Experts of a small language model: 104M parameters, a sigmoid router.
Below are experts of layer 10 (counted from 0) of a mixture-of-experts language model. Rows are named router (the router's row for the expert), down (a neuron's output weights, with its number) and show model dimensions 384-511. Each number is 128 + 24 x the weight over its row's rms, rounded and kept within 0 to 255. Numbers have three digits each.
After each expert's rows: a language model's description of what the expert responds to. This comes from a sample of Wikipedia text that the model never trained on.

# expert 1
router:132133080118134115133149063088107111137054123133119103142108087037124089124105111121131123145133134132108116159113098229201107110202154133138118166130115136069103121119100140115125164103136128144103104069112117131142105191138118129109139136128135120097067141130136143131155134134138126135124143126125117127111091136108126131109146108135093131139154188122148159126091166091167119130133
down0:132154166087136157131121121152077126150131163092118126124134106108102140156168158111178110170172163149129149155095138138122129118106141154150095148149156141144138123131146167138119136121144123101098126126140135121143077172143146098157104117094106116176133130214152081140124113148162128122104136132107142129153141160119103129118111148130131121107118137083150086103148168130077134109131
down1:134130109126101106153155128136130132078082151123093098147144140123127121122128121119067126086127118103110083110120091136144129145114098131125118087096112115138126115150137108143100141123152092154115126140156123153149089146133149104147130159076145124141124121092158108149145138163163131118130136113139137159105105103116130133133168150068190115172142096159109138130124111145142090167126
down2:131130160147116111132146111123136142152094143137111121107117158094148116157157123087128154121158138132152147103147106175100106099095128145090090109099134123164118163087136144077150128145119162153131098129120104140140174185130090128153131140163132126142112117154138108107125155101155150068133122094149103097134133130117141157159140155138097115158103149156121134114138119123159134143105
down3:137132074099095106105153115095141116107174089104189146130114117142137182144137165112138115121144166115156148166105085132120097135119138118145109119149131116096114128128138125089153133134104082119121119114148119099095188165139136071137082109148112145124095115236106125138151116122140165156187122151169168122158121104104118144158134134143106164132093126121109131129112136116156119114098
down4:148119137141124132120116130116142115100099147157111084117131142105106148108171077175132127089130123141136143116127119117123144104120146133141113110137110100123152122136113113139155176110149144112150136164142140113086111094148130123117129145143135115145115146127124104109110129173081126124162107121170141110047115121119150088153064105144125146147077148109158168088103136127169117051098
down5:147136130156174123157112116127154131016162144098154152102132128150090142136110104130135086105126118156131143148116137106147135160106133132134119123141138149116121114136112117160135130114119114102121095112170110123137148121139115153119125115145087113081136129045115154128124131094116128132145118145148110114139153120140083132135145152110148141122149084121133126153135115130120132131145
down6:093152147142148129131151131128137146156131148130098170156146132117126159112133139139118147125125126115120150109153093130105143106164118119117133123148116105137122085139101154147147131122146100161136147149108158110138091186115124144164131143118149157109061103221143149132075143150063128123175124128153179113130163094137148116081078092125127133124120127132104123152164108121152168105153
down7:131117101076095103125135125115063132134108139142078142146135117155123106151132087104157138144129145109131112131099113169057157104098114132147174131105104169131097112150151141159159113131095134101175137121097157135142130148076124146111113108164160131124086110051121127117097161155106111113140114141154131104119103154114127146166138125125107109159119110140160112108095117124127094105070
down8:134106120123137115131132118117118152110157161079123081124159132129120126156145165152128123108108159104096136120133132108118125122156132162149127140133147126091094152118105112096131129108143175149168121102135144108122113132136099141103153132136127119117109167156173129167137151135126129159126142121153091128154082120114076097108116127159138141141148106106116148138158106075101153122136
down9:123118142133115154116118090134163165165119126111080084111128118106149125128148139143127126110121124127111073113043125124144109130102104133103113182132143136093119105142179140123114113132112125158140124083141171085149115132146167158133164117140141136141110167152102142142137134111108147164116082109114129159108098112133111150125120093122086111094155106124130100158118167118169109142149
down10:131122122136148128136142135127148141060155089147121133148158135142137150127128128098146123143143122111121088110127134133103162178123114111148110135134100125133149117114116065093152111083112133098179131137125135147126136130108121198115131106144133084150136121151096151142103101163148108133140150117141100097099122083131157119156126093130136126138151103145102102130113131100116128110082
down11:116110133141133129154142149149127132131163112111161138144118113098142142139146190124127153084134151099143108113085099146135098155110131109118112135108126084064116167183189139114129096129122126139110125162123121126101125127151161122117145132135121156114116127145132131116132136145103164097135109107114146110092136126144151126117124136096166127150118175134108095072156099089114098171146
down12:128110114157134145118140094130100159122111155151107122139139110138090115144109090081163095107123140163104141082137074113158092129124171156138098137123165145137165169140132130162097167071174110115161117177174134128133150102098141110123124120124106125130114154109132145111104091124128160112125101144134104126134128108107136177106100109107131138172129135150121116159126088163092103134116
down13:089117139103124134119154114160122155065118098090091166139102095106097098107133143123137157154125112138145113124130130144108176118150194121094138124130099083145166168142106141098118180161106127137136110114165071136112132131166126132094146099152160146159142111057158150126134119130167088156113146123155144108130087104112122153105096161175085133119118121108153145151110090110130121101135
What it handles: First tokens of personal names, often mid-word pieces like Jo, Ste, Am in sports tables and lists, plus sentence-final periods before a new sentence.

# expert 38
router:139106099123123130143153125102151130135147135160146120129114133114120157132140109141112127189131128133121128139171113111138160096148096109138129145132107138120119135121129134097124137105134112132127149137169156126127145132126102129160130130134154120130128118127125117078141133128104134092142139123129126129060177143131129129124102104120117139131184104126173136126131181111100094119132
down0:127142112073116169132143104077133119127131118121126087098099134160115107084118152114123134098125123108140131123150114135114105141129104103136131085119091063149134120136126148118092162149116134121118097119128103109148146159120166174151125100098100122088119133085145106082119097105146146148116130122126138108158167136157131110137086102095090116135169191127158154110129106128108143150129
down1:141105127165112127086115101137129094119120137155107138127123131139128115171158127123137142140172098103115154110138111124120124108155137123125118134138113124137123122174107171131133096148168118145103141125137150117153082184105097127137110136132107146146107117129147158116125117102154159133152150135126129102079121144129087149097120107116104153125074107122161134144129090151126094119117
down2:157150124108139112167141129127153086116133142093162159077188148175128157088111159091130181188159079122159124130144105135175092151147123137153141136159115118095151133127091134133148123179161107134102152134112131153131083176134105134113090130103088144137149141102148136119121142120159104149134146110097100117128140127155131124161144144146148116107122144121142187108150132140129162129139
down3:129102155146143117072097078090079123155128117158109142149131152122123134135132113095112104104096118097114145163114122140127145130113167144129156156158082089120115094114126115145124123125121146109146114085120121123160129129093068107129146125101128110114158093101143122121135149106162130098138118173153160074155149131151116094151123158117153106137110116167137111121131127112156122165122
down4:106105105144135134108114100157134122173135108169119168105161118145128094153168193150131173122134179121122179139142103118090173158130170122121126123129088109149125089102133166086122091120121138157138130106140132139132160116132093111119136135112157102186175095150150120145125161123093038142118109097140137156110135133120131128112124129118132153104117077121128127139132102117111150130079
down5:115105148090113114162131120143147107107175099160128131140100112131127145144125088164115135100123113176137125147141094134113116088168119130147069145106134106127145091107122085128138117116078116135136111108162115110136142097146123118128119098158117101140123154142156119100116127133106155149154132129133107154128095110105070140115127098129109115083134160111096126127143125165176085113149
down6:129117084150150152149135130149171113131140143100134121155150087148144133128113107181126150098121112149129163090112095084113100108119120150122132139121103107183121173117131109101139116151098096139101121145125151120110141114133151125137120111144092120105102119199110145138144164152101162161132120107117123106135128092135130120111151159112140149130143074138122135088167159112129140098139
down7:096100130155144152106141124113146123126155121119089161163133119117174162117182126075118105087139123164160117145145125136108093159111121130134099152139140151152136128164129128094113161100105179081175117147144129120098098150138159198117136162168117112134106149137110109125110130103140139106124133155117114132133137156141083129166126119133143175123158097130132136166112112180136123167128
down8:182119147147123100139120152091100117123167136096143138157100110181183146143160141112173143098133137159174104109141099123128091113132142112115099103071156135158098144138157067129149147148171128134107117138132111150115119175178160155125103121143177146135161122141154135129144143115120114163141101134088110096149121133115120124134109156132134134128120127120137077126124141094108077103114
down9:153158083148132139127173117178174141137078088109107089101139126141120114149120126121136138131146123111172132120122155124099102124115084176137140119119131133099099139137124154135069123123133150110129128110091149094124100145139130135106164158145112144149123084117119167102141106139132176146073163158187124097111135117184141153123116130106103163152138094107116129137182156067165131130136
down10:161116126124139105139117162121080141115137105082146035130157133071138129127084081106133126116149127081110138125159119125160141137162098150115106154104192110133102109115107149081142100141143113116109113116125160102109121142119140131148097136130121143126115141127111185145115111188153139106122157153158158158098147125142118111111132082107103140138175128118145092113111126074144108142113
down11:157148141156123114142154077134128180117146139138091115160113141135152120129180124144133194114155165105133080119134188084109126156125091132120117125115139118087131151136141137133109146129109083105138153133168097119137132105107098154157165093145161117103114100143107126107142155142121065160095086108122120152162147131107103089124126139135115132149093125138124116117132111146126138134146
down12:135097154142110117093100149115107141122106161132144105125137159119118116106103177118104116102138102170156135092131110109132122141156077169112104177146151142180117165149094138136139108140116141170104139182120116111159150101110167081167139101153123121087141165176130101143100104154129084131127089156129111112119101137126138112148180111127121134133142159109148125140116144074127152098129
down13:150155149126104164103133131114159150126134072109122134132070186132153152130200152130160151160112141139126112151106173117101162132171120096091143115128102131139145149137119112133110151136128144145164134114157154125161146156132090117122142150128133104160123104154129140146073109132094153131163115152107138125127143127079151129145107167124112156143184096118174154153143155150138113115128
What it handles: Modifiers and nouns after a, the, his, such as academic, author, public, new, complete, plus = heading marks and dashes.

# expert 39
router:142105101123124129142162127106151129133145134167144110133114134114122154134144105144109129206128130129117131137159113106133162107142100107140128145134105136111120130122128131096123142101130115134125148140175162126126140140126101134154129130137150121118128110127123118066138132128108134098144141126129126130078168144130127130125120093121124139131182103126176145125128181111099094117131
down0:123136117138138118152136121127176117138093147147154094141122144158140086153169108185141144104076124142139125109054100148127132125132128122131102125135182165110108156092134146116107122145159110126127133101125157098093106082075119103145110115110124127159115134119126116121106152135105149106131095138087124149137077129131106136158147131110149150136127141102148112122147140138147128113070
down1:114143120112105111147127109131124100113142130135089138101103123117117120116145125082113168134161134111136165140106106131155189117154169158137137102131129117157129155142138135103125138223128107138145110166130132129113105124102114183132128048118140150145090118096137171143123100092103161122141167138121119124111099122140162111169122068152084111102130178135152097157131151116124124146121
down2:131095083119125113117084111160115122101119115138127126149100105132120179133168136113109153141144143200134136113129187081156157101141091122133160129115194120120105103115125140101117115110149137159139149144143166111144116110144183148109132113143140120066128129109111155143090129124108095108136129091141149110122113102184114115144144094153118136132137139165129116134125092098148143150156
down3:165151166170149160153179122165148125171112126111124134076147123132086150146115078135153089167138161135143103119125136108112145147126135122144176145117133125086112139128107121131147132164131125115161126115110120149183113096139120132155099109091144159082143120064135141081142152119124135129149121113139121110113099115138166140111132154120144128121120148156119114134107103091152175140135
down4:131136141127133183152120132139125079182095174148162121151104133105141125097112147183133158093118117162127155099140100135112138106121088102144126146107120125129095104096127128135114154073161104115151169135076123149094107105115087131150136127126135116134118157113109115125157122096120119113105106143160120132163147112121127148088143116157186156116134127151136085157132156128087135125115
down5:102134099143136130118097097164095132062125102144118178120110122123163121129148120115145128198135122135128126130130103136153099118128147105121143141170090088129137111089093146103163119116132137148115138158140131157129144113111139129142085145146146168161167117155102115137137161072147175129122110168167122175155085121102127155105085156157134112124140106096083179093139150106129119116103
down6:179104159126140102142184122152115125137165142119155121117122159128160168163114145120162107110129093121184100118133184177147130130119142094139170123131174082125139180132139177128140146122134138116121117154146139130126132118145167137118117167147096146132106121165130099206133131105060137182147141144117133117107157133104146142119152121121136140090108101166131130121132105146114156130107
down7:131096154119113106092096108115121145128117130127107163148167139142149141133103108108125134114124064100154130099134138074159132129103129136139105082123155104100111122149120129116135135142123154139101122111105102119109143119153085153143143113152141144112137110159126174130142134144148159125100139149135107132135102103129163155142119099161138172091113171116130105099128097134179127115119
down8:114115126125117155095112120166146101154119119122099117098145150157116104088122108131147149111122094121125157115142109127136150149156125123124123111176124125130117090134163130151133114122118138109103133125108109112127108155156127094096161138125141120106144132166140132162106105154154153150169120140157146137204139155127167167157140123117158143127151133135164131130141132161146156090110
down9:141113124135126129131116143131157104164083124083131123074094140148161103122107123160122117086125141155144160169111112180109167108131141123074142127094141140106083119116129174131130113155103134136145126129127093109149163136150188152072103152139173098134139133154141098131121127125080125132124131121136132176121128146079131125122110177147091110154145128162126093183091128110122117167125
down10:192113099148124110145107117120097081086090113157135136145142086137106143101112126113086143081144137125143129092138124098110143101117144133157131114132107134130118103124093140148150129107135157142097097125166103126125150101159116113145136156133116152112113131092140104091128124149104126124141094118121121131136125127085143124161184143155120110144151153107127141092133154105116144152114
down11:114164138139113141143102113152152160141117088118194158094124140139125137106118132164137102126129170099168144125094165156149121127163171124133180138140134097132180084116173171156129192136117138126114144126100121111152100115134148077143133123162147155127121102140128110148145111129107145148079111127120172129155125118132129122154074191152114133140113097128118136083124131122132152130139
down12:105134074133116127109162109136132152177139133098111152119142092102110137121105143096127156105111098121083136139121102164109142131112153110155098102113145114111121163124165161151168203138127101104124146109153101070153153096081147136154134149134133087153128161126094102148131126123187139128111088100145066168124124137150072092116116134149112172145106108118103110172089121151172124133159
down13:135172093088109113100141144115079110122129082152112122137108149097119139146127114162109062096122128121129100119131162105104117126115100119125131130123118163124133132151114107121144139129133164135114207118162102143113096143089158106111171098110128162124115170151106143107137129116080121119089083142102157082116142125102108105121114117113177100090116121142136122081148138071136182142120
What it handles: Adjectives, formal title nouns and field labels in infobox-style text, such as However, president, Supreme, American, Spouse, Length.

# expert 40
router:137110099119122123142161127102150131138153141181144111130115128120120151138141112144103125212125120124116133136133113111123146101141097113137139139132096121099117135123143130107127143085132121125114156129175194134118182138125107127163130130131161121125134138134125113070139136129109127102134141125131123133082178136101114123113156099119117134130149095123196144127127172104096104121133
down0:108134157136120134134148162122089136111114124104111130116083159177138117107156077149127160165119109135135079142120170112118078113111157089122128147142138138110181105146162121140167084111131152103106125146132131127123121151179105132117171144146096082102124130120111058140100128109139117142146137144173117142137088120121147127132112178126110110115100128118141137150110106107131123170111
down1:143142105123145101145144147136120123137110150123140105160153131086075138094139148114104131137104125169126117129147153104075084089158141126152151132139114138132138137091113106105121158137114098129148133127112140147121166182160117132120088134148180116149124114194123101151117167115130114121142107122129161101135137136140104120167099087170144107124156142103117121141138122082125151118138
down2:138114142126106168074099136153114103082136110137087125136075132111094106155125107142136102127100134121120119103124156166125111123130094129120123118114135143106130161152173100130116153113118113150135122118138113100114159135158152107149118136095175092096089169169142096135138144124156149159112106182098104127173120125093121134087105138095119145101135117164134127153162149112111133111079
down3:145153089136103130140148134082123128125118138156153133117144098167130142139127139089113127123114113176140126111156089098134108126114158142129141177116121097078076129140109131143095180130085130145130179180136154114187073069134127162145120152134156144146151149120126129117137151126109115139131117143139067096140124136123147136121134113132126089157193119129142156147098137129146145160115
down4:135141130114054146123121158094133140157110190110138157100113135156152131151102112137144127132140126118123114089115170130120135132126145163123150107129080157170105135149148081138145143166128112129113153096115147140143127123094106146147122095156121149139091131106139151101121137156103095118137132162106096118119044110126164167176140135139141148086159133087132160091122144112143106161137
down5:152110104137201132121145146105137141136112135161155170158143148096162135139120106164139168127123137166115121145136111120154120072069103080083149110171133139142142106131131106148080109115117081115143187138141105104127127136134160123132131150160113108119139135132123167138122102150116166154116104113133105099122163108105129109104142132120097150096171123117160115117141136127103159096134
down6:138151124092160144134145121125115134124106102125101131136150140163110138129117107172130108130156126128097110193138130147097157146122107154155111095165138117142146122131137132106134176145150150144124115079174143175130131108113147098155123147130104116123171160111156091108115124127139092138099134118107126101195125120090117123143103132117129124131103108153112132139138136093140179119127
down7:194127091115124110141123148123182103156120114106125122128112135157160143138140161109130112084133110086137120119122107147163133128177137125134105122090177178132130145136112143129119073119136123153112181155125095168137166107115145149137109129121128140154141113116164165105137147107107130108072152096131154131125105160061129096159170153159188117121143098145112124148115148138113131097127
down8:142119118143132127142119120130175100116133116075129093164154107092133075124159146107145120149115115128086101090121086115124161088095103101102110110121105146169151117131115144132108165150134134100106098190134126145176132122144111106143120105095141147090153093171107098160136141121103106134147133142132116132139102126136129121159102200131152114152118126084135103110121136133149156139085
down9:119165111148138145143113122158109125172103114094109136122139120155112184081134143130114141124140131131122134171155140149111099134123130117138111149110134145123135105151144102104143180103130148143118131109145120157147117142141093120148120180137153133102109157158171102186146139100139084142126092113135136135143114126193123131091136125110073142109157141157105176130113153098172110157143
down10:121157162154091164104149144153125126116142115111172144174085122085175150103117097106127131170161170108149103171141118157091113109173135136113099152139105090134108113138127118139139160076113112146137153095107093096102118118132133148164151138142177143125117141079120155123151111152123110174092117152119122100129146152154128095073123080114134138107100091140103094113086136068103129123140
down11:085135108118117118119120141112110108157117116165164146118155127113105106069117129095141089144103100113132099125121171107171089155150153109109165141116154114126128133098085138114093127121098142120135161115172080138125104120117091146137080107136113137076163085093138122107159129111135136052126163143146114123147138110132133127127120132130117144125132127140128085119144123099126127147165
down12:118126115127134131108085125165112118122131148125153157111088150144149116138138091162114137100143110129144117126128094140098137118119096128067114148186113086112093163147124155115118091110099137090147180149106111107122143109114120139124102107122144158133145082140153142109124134133090140140106141098095117116123126099100122139098134151104117102145127118106152111140111131140160134124112
down13:112108127135132138128148096127126139115141151117165145152138148155103126129134147122130137105111125117089153128126139156160155156122167193113142138151145117146123174166120118138160078089144129133075124145096104083150140124116108132083126113115105113127135097026114132095150155121120100116133089106123141105127145075136169148118137174124107101115113141184114103138118179116110200175131
What it handles: Heading markers and field labels like Spouse, Member, Species, See, and title nouns like president, king after a or the.

# expert 34
router:123114129126137136147161104131161130131133124138144136132127095133121091125115122124132139150133147128127124122157076112129145104133129085123146137137123151157106104120120129078127133151087114199140168147140152111133135113133099131179140182128141118135121119124123133094133148134128115142124147123124121127059177140135142128126110073131107105129200164127122162124111169111117109112141
down0:142101159116111097155160109105131099134096154125178130113106126140129153161125141127140083119166126119062131148129106108161099146153123157114157046150173138108145124118121105137179111132101091128133112098099117121112157111126175144135123126167114153137105112140157103143137122138104149153141105147170122094105122148155147102144135097103111164124181153111160112142122118127135144127131
down1:189111138123132137128151069168065106111092203172164108129148071092127115074158179164092089089136138175111131165095124163194125122137139142091134132123126115135136146080124141097118120099142112127142145135134155122139108142167100113103128149143127115121106126167156139119107136167123137086158155144125137118105095131126135071139107114128173156113105085118099144111105093058122127116141
down2:158124101121112126101146163101123125125110150131112123190114148133103102101130111135119129107174175124109178142208122092144140132100104132132105110149149125097118120172117108156161134102092200157146121102125141159137117113097146142135157105182143151106157137116128165143124077114128084118102136190074180105121125154105134127115091141113118122102145097116112136105116103146089104115115
down3:110161157122104087145086066111072140138142142113134120145113121150115111126139153109105116077113095153104106134142062109089144174152131079144171090121138135143175116077123086114114139143097130120124145135112152116162098123121097135134131128121168122136146163142124163113077160131129132167145132151130184150096098131117084114105143151129114131140134084108138125140124143114090123176119
down4:128124146146146157173159110120128146106112155154122110082129133126112132142188083129149092141134155130147098105103096119119080158176116162101135151103102085112143092115150120126124159082156155119146135119115144127097162104090140123119131152127138113103099150075113133165084126157121130093178139090136143169151157100105146159133138137084158157120103173115112124109090116114148122184128
down5:113110131123143149137175126102118121158111145150105127142155104152148120097133155164148185128120115115151078145151129148160129136090094133147171161153131120123114131118119123126098106147124140105103078146131100117174138127169128163111143081157095124074134134062153125105122084105102114132198159129114157094151157109119121144102132103093167092120153157123126185147156125117151106139097
down6:093130135099130108119147160143098191132137139138136120131132130110158132115121148106156119144129182098097126117129131156134117101141165136157126182117114122142103117141131147149082091148134122116098110123161134099103127113145129159090109159137153130129160146140110107114105130087123145113118154155126178096137158120136144168177109117126137109094127115107145128138128139081151121145142
down7:111086138137140142160103138148117111146088112132131177122139141102140116142147162121148160096117106129149137112115145125122086132111123152105150112077104114120124135163109097130146089087133116127098123132123126153138168151136155117134149112145116116110096139137142140165101106155150178094141129138117102111099137099107174109105132143109110164101150098162152130129157144134135179103154
down8:121154171103115126138114140125151122123117101134140149147115155109126140161121095124104104091142129125119128120109117158125159198146098046123106131078149138135116118118106130154136146059144097118113124094119114136113167117131101106126076147137150079143106133103114086137107162096165109142151120110134143106152130137107106115114151098125123090138150112103114103147106144127143138129156
down9:155113160115119108109106084118105087137094081150123108130130118106110127143147150141100152093117149119142104132159122108114122116114104094124084118095143084089142140169081105106169120093127134145109085133136162158154108136119139114096143116153159108140102114140150139134127139125081151162131159080128154119121092145105086124113153096122110117163095131114114150148146112091129133131090
down10:162163098134142142113116146129098110163113134135168098090114145173149127100169133119131158090114111145144144113103131171157122147160157130117094145128140138132143125171167115154128104157110129151132075082040147167120163129127171129135117124148112157174102128111162073148180108114125122082117112143122101143130106136121125114068133119109134140130149127115195135125131145165129106077111
down11:109118165142116129136119133152088123149083111121152143128155119106119070137151073132076157153116184108122111139089100146116112122106124133126127143097085127175132119110111113096133126174045179131155112132134132129156108149110166120117148085095120074121121115148094164133117130116085109131161123174129122156122158131098112109138138187113122091126110151103139113166134122171157109132103
down12:181177189156110089130109118124116112168122096060127143105121135063115102114162145153102101174108118114119139118090127134157081169105165106163149113102159136141104123112084142172146123108154135136127162135104100104111129163148123108127125138138114086139133124148156123094111099128107168152114153119067109114100119083154144132114151144135096115106123109145131104139121118125160177083108
down13:136082124118154118094147133108102123120165131103125147129121148181130119117116125150112105124192149087115153118105180133109131138128132090096088148117115085123118149123109142110129103121131127128127138150091124101151135112120092132151189155115147064143158118116148087130137097088087101128134121149157103149130105195120123100162128126125097100121134157125141130138136114096147106111128
What it handles: Final pieces of names and multiword organization names, like Union, Railway, ton in Elton, an in Mureșan, plus Metro, Marine.

# expert 22
router:145119106119139131143155075141130119123125116138122139132115085122121081120074128124168186161133178137137122133147061126135138093137134112128159135166159150114105103117139134090124140097089119161122126129139148112160161132131120129170132167124155124116116130116138126122120159126132124146123180124129124124098145144126128137122109100132092121137166191127107124120113147090133117123148
down0:110167121107143158119136144093121155110119119111138131129097096130125144126126155140122138120115059163160151148103146095113123100127121099144118097136099121165161125095081155152087139105135090132139149135144093129117061130107161086131167163146134108091113131120137141141115110111140133153153139142145118095116152128139148140160101105099088102162165143139053144165094084102097137116105
down1:124120115153148106112105174148144106129168137118094151147180132147124144096171125153107104152144112110132122110144126107141090136130133139107125132100095108088115127089115183097107117119096130160102128110148124091123153114100130092112105118075148115134121137155158112151098118109129144138100125130155150124165076136130146145142103141174142163123100104110133134117139121126132159152122
down2:130148128085099171143134133126129089103131109126136087094137142126131128114118192122133093071085131151148170126162166131158150145080141140142083157134106143144130151117061130148137093153132116098144138139113153121138154133130193097156112097149123142144136142122112113110111145115103128158172158105082107147135124147165120128139114139094129140126146078112105139141151104137114118124133
down3:132075130165156154143096099109131134191138122148093117131118116087119106146174120117142108171182143131088113125149081130143122127132137145148075162142114098099146127166116124145099059157128146109118138101167132128127137090139176132144155124117125087133146159136081132125121150131118143089169158108094135083140140130143139161126093124147108120083123129154132157143097155153083077171123
down4:119169115129120075149155135113161109129141123112091077112151115159119097176144107168103108158113153141136074131096060135126095124137108150104139123163111129125121120125143162128115139103147086116129151142133134058155163125117111140103137130121109130156120101129149144102093105125112107122102146125147115136159134106114126155160160135106183097115156106151136126128127127102142117127141
down5:125097128131111109145121116121156096087130066110156126135172117131134123132135146136131134131092099167181150122141173115107105140133177153122106122133131148073112103079112111113111107129144098146114124131139117144133138120118092132107133158121117135170105122119161126137153134119140067148132139130152123138108142181165096075117151148100102123143159118112119140073143116161126122133142
down6:137136108153114117138124145091087113141174135087105126105151141136147171114115137143139108104117123125139123153118092152093089150091145152101101080114136160119110088097128118156107167135150120124135079128117127090099161098118101161153164101118163124168191116169098133098173147120121156124112092166134108158106133127150148139169153096119135139131146098152139102095109132163152108134142
down7:173120152095119152171144143118119145174121049124084124143113086129131154129144128115145107121099163141121139120062090135108107118176104168064125127142145159121107110126142136112130119160105120087122136087171147079136108120122137137142117088116116134149111082115086117112182116111127140166123148114114160114081145109121109098113144128142087123165125129139115119115088103148121105128077
down8:111124114150128108170115185119123133119117188144104109090122112102120090141122064143097101114131151091117171166136141135078139177128149113098143144122137102121118139131109132111120140160104156130123148109134095085099151141133139143155177135112106145163148117161131141123143128139207116164109059107122134114074131119120137096123110126157098156117110172114118095125143149137150109109165
down9:114142160135138140146127147146117127117095107127128127141122102146106119180125118130102120113084117124111080151131127127153148112087083138167148125125111175085128124152154194149144132134153108082121079132134092109171151175156096150115152109144141122119133097095134109106117099131037128130138148131119080128122115119136136107120118139128135113131135127099186097094145129111114147121162
down10:130165121124155124115122090112121105165118099102168113095087130113134139098131136131191110122129165130135114155140149129109108118142129115136110180124143138080124080147127119140145148098113158145122108109162116101147115098069198077097123150101129149110126128128053130152133148110138144106130125131182153074139151181117110140093088130164130087134140155098126189099133108119129152099140
down11:111103120106115149147129124131115108089092093150120160146112176127139128106146113106150128116163123176119147133129142138119145112163120101088109106125171092118123146155107089163150144144113143119125121107144132165123121150131141140135133133145132096139155177153080123096124168110128128090106141077073151145143171121085126128087140073141108128122134136143114085158111114111121091096091
down12:118139125140119146191057189125135120138133103138155152161157126162118115134076136115075150109119112129151106130150113133118123127169095165131118126180130159120149109160143160167138140112148134091053165123115117119099078140137116118118110121172094131138111114085155142124148102115096156145099137132162126103146109134169131119111155122166134136123143103114183144130119069131140161174163
down13:111082109110110107104111157118162131080131097136131119149142139092115141143148119138098161105138147146085120115112158093142118176159078139139106107102134150177144139159125083129132136131108085143124138132092151111151110099144153171122135125130153147145150122136168094126083088164102142150145100143106154104085132105110131148172115128128092094162147096166113124092141054141115130097119
What it handles: Lowercase subword pieces early inside split ordinary or foreign words, such as is in Legislature, iv in Riviera, ged in tragedy.

# expert 23
router:125144112117130132132159131049132110136119136130136075159117130091123093124149123132148109114124110136112119157073130218129078066158115144132095116114080117131106158112083110100117164103152099103123083126093143140156097144131138134103123114117255121150120141140110119130153138146133142139107151153130115124177091117160103125125153107127140205130133123114161156129124122102152096132125
down0:102089152131115144124148094135106178102144146147173156151136136139153113149167106119129141154152073121130135137100140088122135110144152152136100110151103138063145180116128144109147133095130091151118132129120149123126092126122104138116079120118141117100098161065126091141166129112105110159131167098103086151117120164146152119112154131168096173116095125104126162147173169130143139125121
down1:140120106112137124088118185107150082159171134095136109188123107112141148167148132102120130134130145104093081164129197144118170128115118134077143146131132135097150135155114116149106164098115148150116126097104133142142123106109121119105128122137131091105164168134075127114162122156164107109098147144097105141142091144133102121129144171125161099121159141089181128123100118121143146130103
down2:140151085107093126133132095114115138118120075097120154142108100085168130175141111117118110151148115120108123119125140129137041110133121155089172135171130164165088096130154128142115145088107127142137203156102065150145136144131132100124160127101141082119130136098153103146096157122087112111139112119110168139127104112181105130171102102143139135132134152139183160116128082137104121113134
down3:133141155166124163111117150095052081122179125133101091145151130117092132128178146132146145149162117130090106169105142104098149122091084114103140148123096092127106166124095120082132129156128168102106099136137090120117151124093136152122113129109134106112149137167119150137155141116095157144127153143141121169130111136165146164175152103159152132113160120184121101178141150119118129145125
down4:137132124118143119110119169107154111119106138138116140153162161134129157092113147160128137200145139152171098160120112094127169113104122167109132120099141139137129130124136114118112110102143110134150139136143137135112165154114171120081117124156098108125149122099127150111123113111122110129147107114174106109148121170110155114127113138177162135130130121185135090074135108133145121127157
down5:133104090141123138122147130131108103143120108109143129122083134144103131124110109093132113131173151174139120118137137102145118113139121146137092082101102104148128160126106119146114148119155135153130112068126121131126119155146133148136134138099124147108153129154102121126115117166081094115105095143145119100154113108108135121091085153161089113150112112136101119113136119139169156133104
down6:114101116119122108114184133123123135094134118169151161082151161149161127126150157123149124134131140159118097129171127129157141163124123141119130111097107106093116160159138117090122145164120141133108124116135129106105139147108157109148136155101140096124102139083149112168148101108100157119152156131106147174065124116133107115124154104060105140133141146155125165113100102089113147155097
down7:151117142099112078102127138092109137158136126166109125125113103142108118109097144168172112148126149140124121081157123132152094127084117101115143150150153151111140154127117158131140127121162144131128166106131166142140134142077101089133162116099179137111098134096142137121126124124153148081066086121153115072132151071120105162123159145139157074126110148155125122129104188150137158120130
down8:094110160123142105133135130091121135113138163141144179146141140139142113089162171138162106126159137129142108129099109081165130170125115122155120136109083126100127150143137129139163105139167102122136137148100097173111138114128153171107106112068102126100133088117129125164109123132113140085143126125153113078091155107098084108146144167107149141087119094056173128157122139184115157143162
down9:122146097125142118101123105121093149093105130124161179125151160145156125100143140168100115132132144142158157139122125097149124125102112120126121133104137099083081153074139162135168144157104136135100125172133137142127110096090095106107114101129086100173112105153123120167130132144105130101154166079176106129136120125132128167109142138120118169143143074070113123136082091129109147123133
down10:136178140093139143095154139109095138092133147126108110070166120154163156120152090095102151117161157117129133116105157144137111130111107139140104122145122104107162185126126139120159122131178140122124127139115136117099123158142108094143120156115170153115138141091115138080156167112100115100065132109132117140114121099101171117127117157159096128159095071094137124112148109121114151164073
down11:139144199145116100126137105134141134081157095145112137092132104144113165144163144135122159081128111139132111127108146118113141126131127093142161160116125095124120130119110114161167133117112137143112116115140127033135153118119115131165170102131161171126097103173146197091124132103119143090120126156193142199128134100142117151120168126143130158104150186090136114155103134145127086134099
down12:108112118091092145121100149126182154185114137180111090132121158114140123142145121118106110114134151098124111126151074159162137110145097186152101123146135085140130207121114137107153093121136128141127084149154160147133113127141126174103094082158114074133136155146082135121129169130145132117136139143120137128123132166147171164094141163110135173141121113102121111134133151112113129128085
down13:126129089198161102121128142122158113106125149146136133131080112119164124151124097119101090128095114115129123120139111126165154157146106167129122136127093114123147144115113155133126118119133139155123097191167149178139146113150098137142141143129147168102128132111099140155179103113135150162133101138130108134132130138116123142146096125125123085128144138174124088104115133128105057147125
What it handles: Table cell pipes, semicolons, commas and dashes separating list or table items, plus focus words like mostly, only, particularly.